Weights of a small mixture-of-experts language model, trained from scratch on English Wikipedia.
Size: 8 layers, width 192, vocabulary 8192.
Below are experts of layer 5 (counted from 0) of a mixture-of-experts language model. Rows are named router (the router's row for the expert) and show model dimensions 128-191. Each number is 500 + 25 x the weight over its row's rms, rounded and kept within 0 to 999. Numbers have three digits each.
After each expert's rows: a language model's description of what the expert responds to. This comes from a sample of Wikipedia text that the model never trained on.

# expert 6
router:487559487525478499512444580500498518501491501516482482528543492459477527474530488488509476518486531500517498509439462482440493523519473492531491517497508477449529510530504538515481504534457510
It responds to: Spaces, dashes, signs and numbers opening cells in pipe-delimited tables, such as election results and sports stats, e.g. −, —, $, 0.

# expert 19
router:537530482532470526509546491470495515493497508496459515482546500496507485520482492435504526508516495489552506475520485476510478480480477503519504510533524487489527481518472461524559493500511465
It responds to: Road, street, river and route words in location descriptions, plus route numbers, such as Avenue, Street, River, County, -ville, I-59.

# expert 63
router:487506448487473490501534492514520505505489487516536438484495501496513469463515518491508523519535510488526492486567509521468540495472470514468477461510526523482521476506487465474513503463490494
It responds to: Subject pronouns and relatives starting a clause, mostly he, she, they, who, It, especially in plot summaries and biographies.

# expert 61
router:450496508533548506509509462472516483494483517499490494503462481515546504529492508545495467521463507493517492511519457476518547518497488522512490536489493481531478528545441514502521535540502474
It responds to: Single capital or lowercase first letters, often after a hyphen or at heading starts, such as -f in best-of-five, S in Sports, W.

# expert 18
router:516542500474457549493506523541512500477499466490517480577496468514545510550524512483507525471504529473491542501482471492510498473448472514471485440449482510492543516489521521486532520502528494
It responds to: Commas and linkers joining clauses or list items in running prose, such as and, which, while, but, who.

# expert 30
router:465469486543502493505493498527518480477508497473484497501495526475496487502485520503527504499479502497486514467485500510512548490484540459530492502453525487532449490510519455451448492500542527
It responds to: Copulas and auxiliaries right after a sentence subject, such as was, is, been, became, plus the article an.

# expert 60
router:517535462501439478507526516438501465472526437461497492470504511459502445495515527460551455503515496525498529490513459503522518525526485536462496536501525506498464526475524541459481493511520477
It responds to: Sentence-final periods and decimal points in coordinates or abbreviations, such as U.S., No., 33.12972°N.

# expert 41
router:513532496525509476490481498523482480499465509508531521557506486461533486492520505480481505499501520494463488541480511518538521503484470494507460507507469513475470533539496481467538506529507515
It responds to: Function words after verbs or prepositions in running prose: the, a, both, some, all, most, other, no, several.

# expert 44
router:481477478501499503492485485522477525504480487497473522479547497523507485483508525539522449473503474464558504505537518482475498523569463512525485504489474496502525498471456466487474484509478498
It responds to: Cell-closing pipes followed by a line break at the end of table rows, plus byte pieces of Japanese, Thai and other non-Latin scripts.

# expert 31
router:498475513469475524524526482518517479485514498510453484527474494521549507524495500524490520512484499470487498468436476449507501515504547473506507549506505476476521492518549507546499479520503495
It responds to: Commas and joiners in lists of people and places, especially after ages or city names, such as "Jackson, 91," and "Biloxi, Mississippi".

# expert 27
router:422533455508516471504488496532509499502530515497450535503517523473483519490544475534479496508496528513527478506459461482483491536505510540464502537502518528462509488508536525530495467487479505
It responds to: Spaces, percent signs, digits and dashes inside numeric tables, census percentages, coordinates and sports scores, such as 2.26% or 8–6.

# expert 56
router:502506490500478534476469478505486473527493504531468459512537501495467485534470456531506539501467515513501506447504499510499486527474477497482532526503476492474485546479487501498538469504489497
It responds to: Colons after infobox field names and pipe separators between table cells, e.g. First race:, Season:, UTC+02:00.

# expert 39
router:483555457512527497511468519490456490478530514488505504550523502514543492485471506497494456468477500518509489506479471505469474495497475491489468499455541503476504574496507470522511527467511511
It responds to: Spaces, parentheses, dollar signs and LaTeX braces just before a number or formula, typically before years as in "In 1610" or "(1839".

# expert 22
router:505492487514511529488492488518504536463500526495493493516506509514523461493506490530517522527498466457481526471501537524531486470474530457490418513486469464469515493536513455467470482516522546
It responds to: The word as after served, works or assumed office, plus was, is, became, been, being, and name starts like New, San.

# expert 50
router:550471531508497507497558525480527540495466461477543512505464515511511478505477487530485513527473476449505510543483517495528523503493500501502486462514466538496439434498542509464479487505527486
It responds to: Word pieces and everyday nouns in descriptive prose, e.g. ac of bacon, ic of volcanic, public, music, metal, water.

# expert 29
router:495488475548523490531479484481545524507503508536519521516510528497535493478515481495506475441533533520471504464543517519493491506504487456545434516513528460521527487493495501530480483484480496
It responds to: Initial pieces of South Asian and other non-English personal or place names (Bol-ke, Mad-an, Kal-adhar), including accented characters like ā.

# expert 62
router:529542519507547501496497489518534504496475488506533458485501495479502481490472490455503525522582536482479490491517474515524506456463502517526482495516557505495494447482474519513510506512480499
It responds to: Common English first names and surname pieces in lists of people, e.g. John, William, Jones, -ley, -ton, -son.

# expert 2
router:538477498500483525494495483509523510479503510486470481485466511463538505507491556449504515518528513497480533476504476500520474473497511528510502512505464443508489512525543513511481486433492528
It responds to: Prepositions following a noun or verb in running prose, mostly of and in, also by, with, from, against, e.g. Chief Minister of.

# expert 5
router:504498488495460512537505497499481474499502481532497465477480468515546500545488509532562534489475519492537530503501509563503458550458507485472489463481539531511484487505514480487534502548514496
It responds to: Final two digits of years after 19/20 in dates (19'97', 20'15'), plus semicolons, commas and table pipes ending date or number fields.

# expert 11
router:483493500481464492516548493489498474516474518523465515480452480482508503505447489522527517515502516453499455574437476520497504498513469501535512498537505595497487480547518523520478497510505484
It responds to: Trailing digits of large or decimal numbers (1,00'0', 46.'5') in tables and specs, plus unit words like million, metres, kg, %.

# expert 37
router:462484474499505514518544489510506498584417466498510485473484491503500521537517476518506495474494498508456479528496503484489509489528487508528483481447482508521493492521538529526472489464490526
It responds to: Middle word pieces with vowels, often Romance-looking, inside longer words and names, such as el, os, io, ar, illa.

# expert 35
router:537502542524510464469508489514464533509485480457530530482481543530517523485498477527503542494507474527486495551518471475482509501518518543507495508458558522451496501498441505517498537517540510
It responds to: Lowercase word-initial pieces of technical, biomedical or chemical terms, such as ph-osphorylation, dep-ression, out-growth, ops-y.

# expert 4
router:536507473466492519511529499522503548482485474541493493486487501512473500500477498481522549481524480527496544442486474450486495509483513513489509497488493477507503544512533532504519490495504524
It responds to: Line-opening dashes and table pipes in lists and tables, plus commas and words introducing series, such as include, including, like.

# expert 38
router:494502515488488500465541524463495475508504501482479507526556510485522525515483498515475482479459492506500529502517486512486494473515477479495479477521484546494493489519480556518483459442504494
It responds to: Pieces inside uncommon proper names, especially b, ab, ob, ul, ri, right after the opening letters, e.g. Pilbara, Nesbitt, Satbir, Cobra.

# expert 52
router:494499490470528476498477470448477482506535496511451501450515475498463477427530535486489501484473504515471516485447541500485504558547491505481506497476486513529504506489532526484501498512472520
It responds to: Field names and headers in infoboxes and tables, such as Coordinates, Location, Source, code, Born, plus coordinate symbols °N and ″E.

# expert 0
router:506484504542483452490512468484470502485475528450500520482517517510499498426503504526505550505473491541494529520529468489486516534526535497472535535487543443462507492490486515533513549502528465
It responds to: Dashes, colons and rank words in Scientific classification lists, such as Genus, Species, Phylum:, plus similar infobox field separators.

# expert 23
router:499479500487473474473475449469491489447501486532467505493505519495515512483494496555509485511488488516531488497474469512474481492551484512508483528480515553472533527521480475494476496479441501
It responds to: Opening parentheses after names or dates, especially before "aged 85", country codes (USA) and years, plus table row-end pipes.

# expert 40
router:515511539470482543496514513476500485490532515485474499487484501487468534550465533470490494546514483487497528535555532554516485477498517477453532480496478486488461532490516508474502513536534498
It responds to: Past participles and -ed/-ing endings after was, were, be or been, before by or to, such as used, made, initi-ated.

# expert 12
router:556486485513479530461464497514493481442513500481492495511505482502488465514448491484467503495510499523527497560509525498529500507498458479472472493509501470477499544515512498515525475557516471
It responds to: Words like the, The, his, its, their opening a noun phrase, often after of, in, or a sentence start.

# expert 42
router:479433503518494493492461514468501551474529517502501480546457551495515550508537472533518480535524491497508478515515485496486512511510489512518519521511495466518552483532454514521485487470485527
It responds to: Opening pieces of non-English names and places, often in tables, such as Gu in Guangzhou or Guinea, Ch, Br, accented letters.

# expert 46
router:467533483519514498510473474533477461549535542503483526477469445505472492523468499512500510498514518500525479493521475510460473520518497514453484481479522500526446472501519473476492502527517468
It responds to: Two-digit year pieces and date numbers in citations, career spans and lists, such as 19-71, 18-88, 2003–20-04, and century.

# expert 48
router:478489483529488489497504511519496467462509507506497501505540507490481525533552477500502472515482475469518512467506511474500503520502521487483491496507552498527528487507459544465459476423532510
It responds to: First pieces of common lowercase words after the, a, or of, such as sp, cl, comp, bas in basement.

# expert 58
router:464526491509472500520449508515488501515482518498496524538493475502500502496454443533492516469481527518536465524444466490490465509501482460482475536494476535450552520493452496487507512530471453
It responds to: Digits, en dashes and spaces inside scores, records and measurements, such as 6–3, 3–0, 140 km/h (87 mph), plus math symbols.

# expert 33
router:524472489485509459539497530548487484540480523522554517479430470501495521520486518511523517521532518470527510461496472535508492512462542495465497502512482503516528462507441456485509513517498501
It responds to: Leading digit chunks of years and other numbers, mostly 19 and 20, in dates, tables, coordinates and statistics.

# expert 55
router:462476514524525504507490496445483506510485495503507532513476514472479517492550500532517457529497471492473483513534486509486538513534500474526507503468499499562496480510463464475479525511475525
It responds to: Lowercase opening pieces of longer words, often r, f or re-/con-/ent-, such as r in rhythm, Det, En, influ.

# expert 43
router:499485491507488496492513507496526497510465513492556497528489511472520520489487484500485487502509521502471496457515535495544515464484484505474530512489536542501506506477536515481479542456443496
It responds to: Word pieces right after a word's first letter or two, such as F-ay-ette, M-ond-ay, f-us-elage, w, erm.

# expert 9
router:480538483502490491480482495521509502463546506509509533508511496531455492511538521448499474510484515505523500525511526515524493513475483541467502484477498516460509482459508490460524487513508519
It responds to: Forms of be and pronouns it, them, him, there after a clause or comma, common in population and definition sentences.

# expert 34
router:491524476515500491510465486483484468518484455488444512510530548450502467501481476479461515489505513505558452489547508477487521499546522475519452489474546525521502526540450484518504500479486532
It responds to: Opening pieces of split words, usually consonant clusters such as Cl, sh, st, fl, in names and rarer words like Cl-ose, Road-sh-ow.

# expert 32
router:502466497502532447526512501436510497518490484562450489499478519499484531459518494514497497484488518529521495500466518468516460514500525525469525514484474529480522516434483498480544520492510509
It responds to: Row labels and their word pieces at the start of table or infobox rows, e.g. Average precipitation, Percentage, Turnout, Total, Votes.

# expert 16
router:532512495440519513486519512500512497505522457502482452490499491515444463493460474469501470509476484518480469533476499486551495496499519496523496491566532509524479477521497510495498471467478502
It responds to: Head nouns of institution and place names after a proper modifier, such as University, School, Community College, City, Cup, Road.

# expert 20
router:534495513525465488521547485494479474506520526493499546454467468522525511491489519465475507467508493475541507520503488515490507512475472488485507521475523521515502457528484474439542520533498454
It responds to: Capital letters and digits inside abbreviations, call signs, codes and numbered table entries, e.g. WADO, N83, PTI, KHFC.

# expert 1
router:470457520448479513493513479511512523525506517523541471513505486504465518562533477468485492505486520511486512485493499491493467463506518499489483491515479487544499500493482511460477492505469477
It responds to: Word-initial stems of verbs and abstract nouns that take suffixes like -ance, -ment, -ing, such as govern, employ, own, support, address.

# expert 28
router:500502538443518501482492512518490475505525513559529485524468474557452477512479465457484504487440485505491538507463490506559468561510476500497492475532509542523479475465527504480464510506527501
It responds to: Common nouns and noun suffixes after the, his or a, often before of, such as season, government, presid-ency, resign-ation.

# expert 51
router:508505530467500514516521504502522487474512485524501508492490458492497472527499508519487523480466509525490492498505474459493475499498524482523529455528449505545473473527542472487492453507517498
It responds to: Word endings and nouns naming a person's role or group, such as economist, organist, legislators, player, President, father.

# expert 7
router:509485484488507508492505524454507519455505506546453514494514448545491480489469499451531506504483494493474523457514486511555477506509509498476476498527517465488509489536501480471453489507524520
It responds to: Capitalized words in proper names of places, states and institutions, such as United, South, University, County, District, Army.

# expert 8
router:469495492518466494519463535457487483486512484492520508533521499544498502511517502494500486506506457522457521503494514508466506503480560491571503479502480502506488499523511525474506480530479498
It responds to: Short opening pieces like ag, ig, Am, Mag, usually just after a capital, inside names and titles in discography, filmography and release lists, e.g. Vagrant, Agent.

# expert 13
router:490492461549515492486514501522508510535487490512500509527549536496505492468462492495462520498536526483498481510549471529458493533519466497522495497492514480482517496506482513525476520498500533
It responds to: Short opening pieces of personal names and name particles, often Arabic or Romance, such as Al, El, Le, De, O, h.

# expert 47
router:473513538450550455523505484460505489488536516541520496507495507490493473510515506479504485539483558485476532507475503497561486497473556497513505526505526547509451521494484502447475469488472512
It responds to: Common nouns like part, hand, head, number, rest, list, often before "of", plus mid-word pieces like m-urd-ers, m-ist-aken.

# expert 26
router:516500462544505541491526489483468502495544489500467505518512511459529522558525475506504486545491465509509475509497502505469517501506522560500441503473485490506506499490485486480478546519497504
It responds to: Single-letter or short first pieces of words after a space, often capitalized in titles or names, e.g. V of Voyage, Vineyard, Javier.

# expert 59
router:477458479499520517450449487491522547509493536521473491532518538517500490466472478477511492488531502462487548486527498502498484488532499454501499522540533471509531459522481440501495465463542486
It responds to: Capitalized first pieces of European or Romance names and places, like Bar-celona, Sch-anuel, Mar, Car, Har, often after "of" or pipes.

# expert 53
router:499458535489495490515460523534500561485493463496506503489522467495511495494507513493551477449468496513549502490456504500482495457545484496493518543455484478480528540494511508503449506498471464
It responds to: Sentence-final periods with paragraph breaks, newlines after headings, table rows and list items, before == headers or new rows.

# expert 57
router:511504447507490483529524484519492508516501471428458492479485469496479494511489503519485506504482534517493454464527512490493502427490504467495519484513484539515501497505544506559532485485493560
It responds to: Middle or final syllables of proper names of people, teams and places, such as ol in Bartholomew, ad in Cassadine, ington.

# expert 24
router:488475480572501469480496480424482493517549511513473478483509491487511482466509483522479517494434496493534489501534490521481510523511497521469529530472495495472539489537453523503509518487508470
It responds to: First letters of field names and values in dash-list infoboxes, such as Namesake, Numbers, Status, plus coordinate parts like °N, ″W.

# expert 10
router:470531513489462511494478509503516491482515451423525495476477515497525515487517507495541495485490485490488546500494502531477513483519485543432503506460496540467516509527513517454496502505487424
It responds to: Periods and closing punctuation ending sentences or paragraphs, often before a heading or a new sentence; also while, However, and decimal points.

# expert 36
router:544495495480498470545495514510510510533467538437571509445529458496509522506477508532511507506508496493472523503468516497517511473477481486514508492528499530493508465506531534504469493484479507
It responds to: Inner fragments of proper names and codes after a capital initial, such as T-ic-onderoga, P-ic-ayune, T-EA, mostly in tables.

# expert 17
router:523481477537494533520470475476499468501493458510463492512501471505522493502500553548509539492532464529512489459523510496500476499471506514520520474469509483481510530456493484561515490516492519
It responds to: Pipe characters separating cells in tables and track listings, mostly before names, titles or scores; also semicolons and list dashes.

# expert 14
router:456505465486490523531506467521507506486555528503465488480496507498505480437482513495486480520463487484509483470473517500488502510505507538480508482484515477507496501502511469500519463550509527
It responds to: Parentheses, dashes, birth years and born in the first line of biographies, e.g. (born 1966), (1868 – 1935), Danish painter (1902.

# expert 45
router:479487503474499470503539496539493478529506449495526474457521486453506468516465540485499514527534575505511474457502536483516497465476504505495498532525521499531455548527498496496533504413499506
It responds to: Short letter pieces inside rare names and words, often Indian or unusual surnames, such as n in Alaknanda, th in Bimonthly, ish in Bishopsgate.

# expert 3
router:537496520466494520447487492529480473486512500483525484521444523488569508531489567440494510525523518506455507462487523524506489455476464543498520475541455501471502524507531476543497538487513495
It responds to: Prepositions and conjunctions opening a phrase after a verb or noun, such as in, to, for, from, during, until.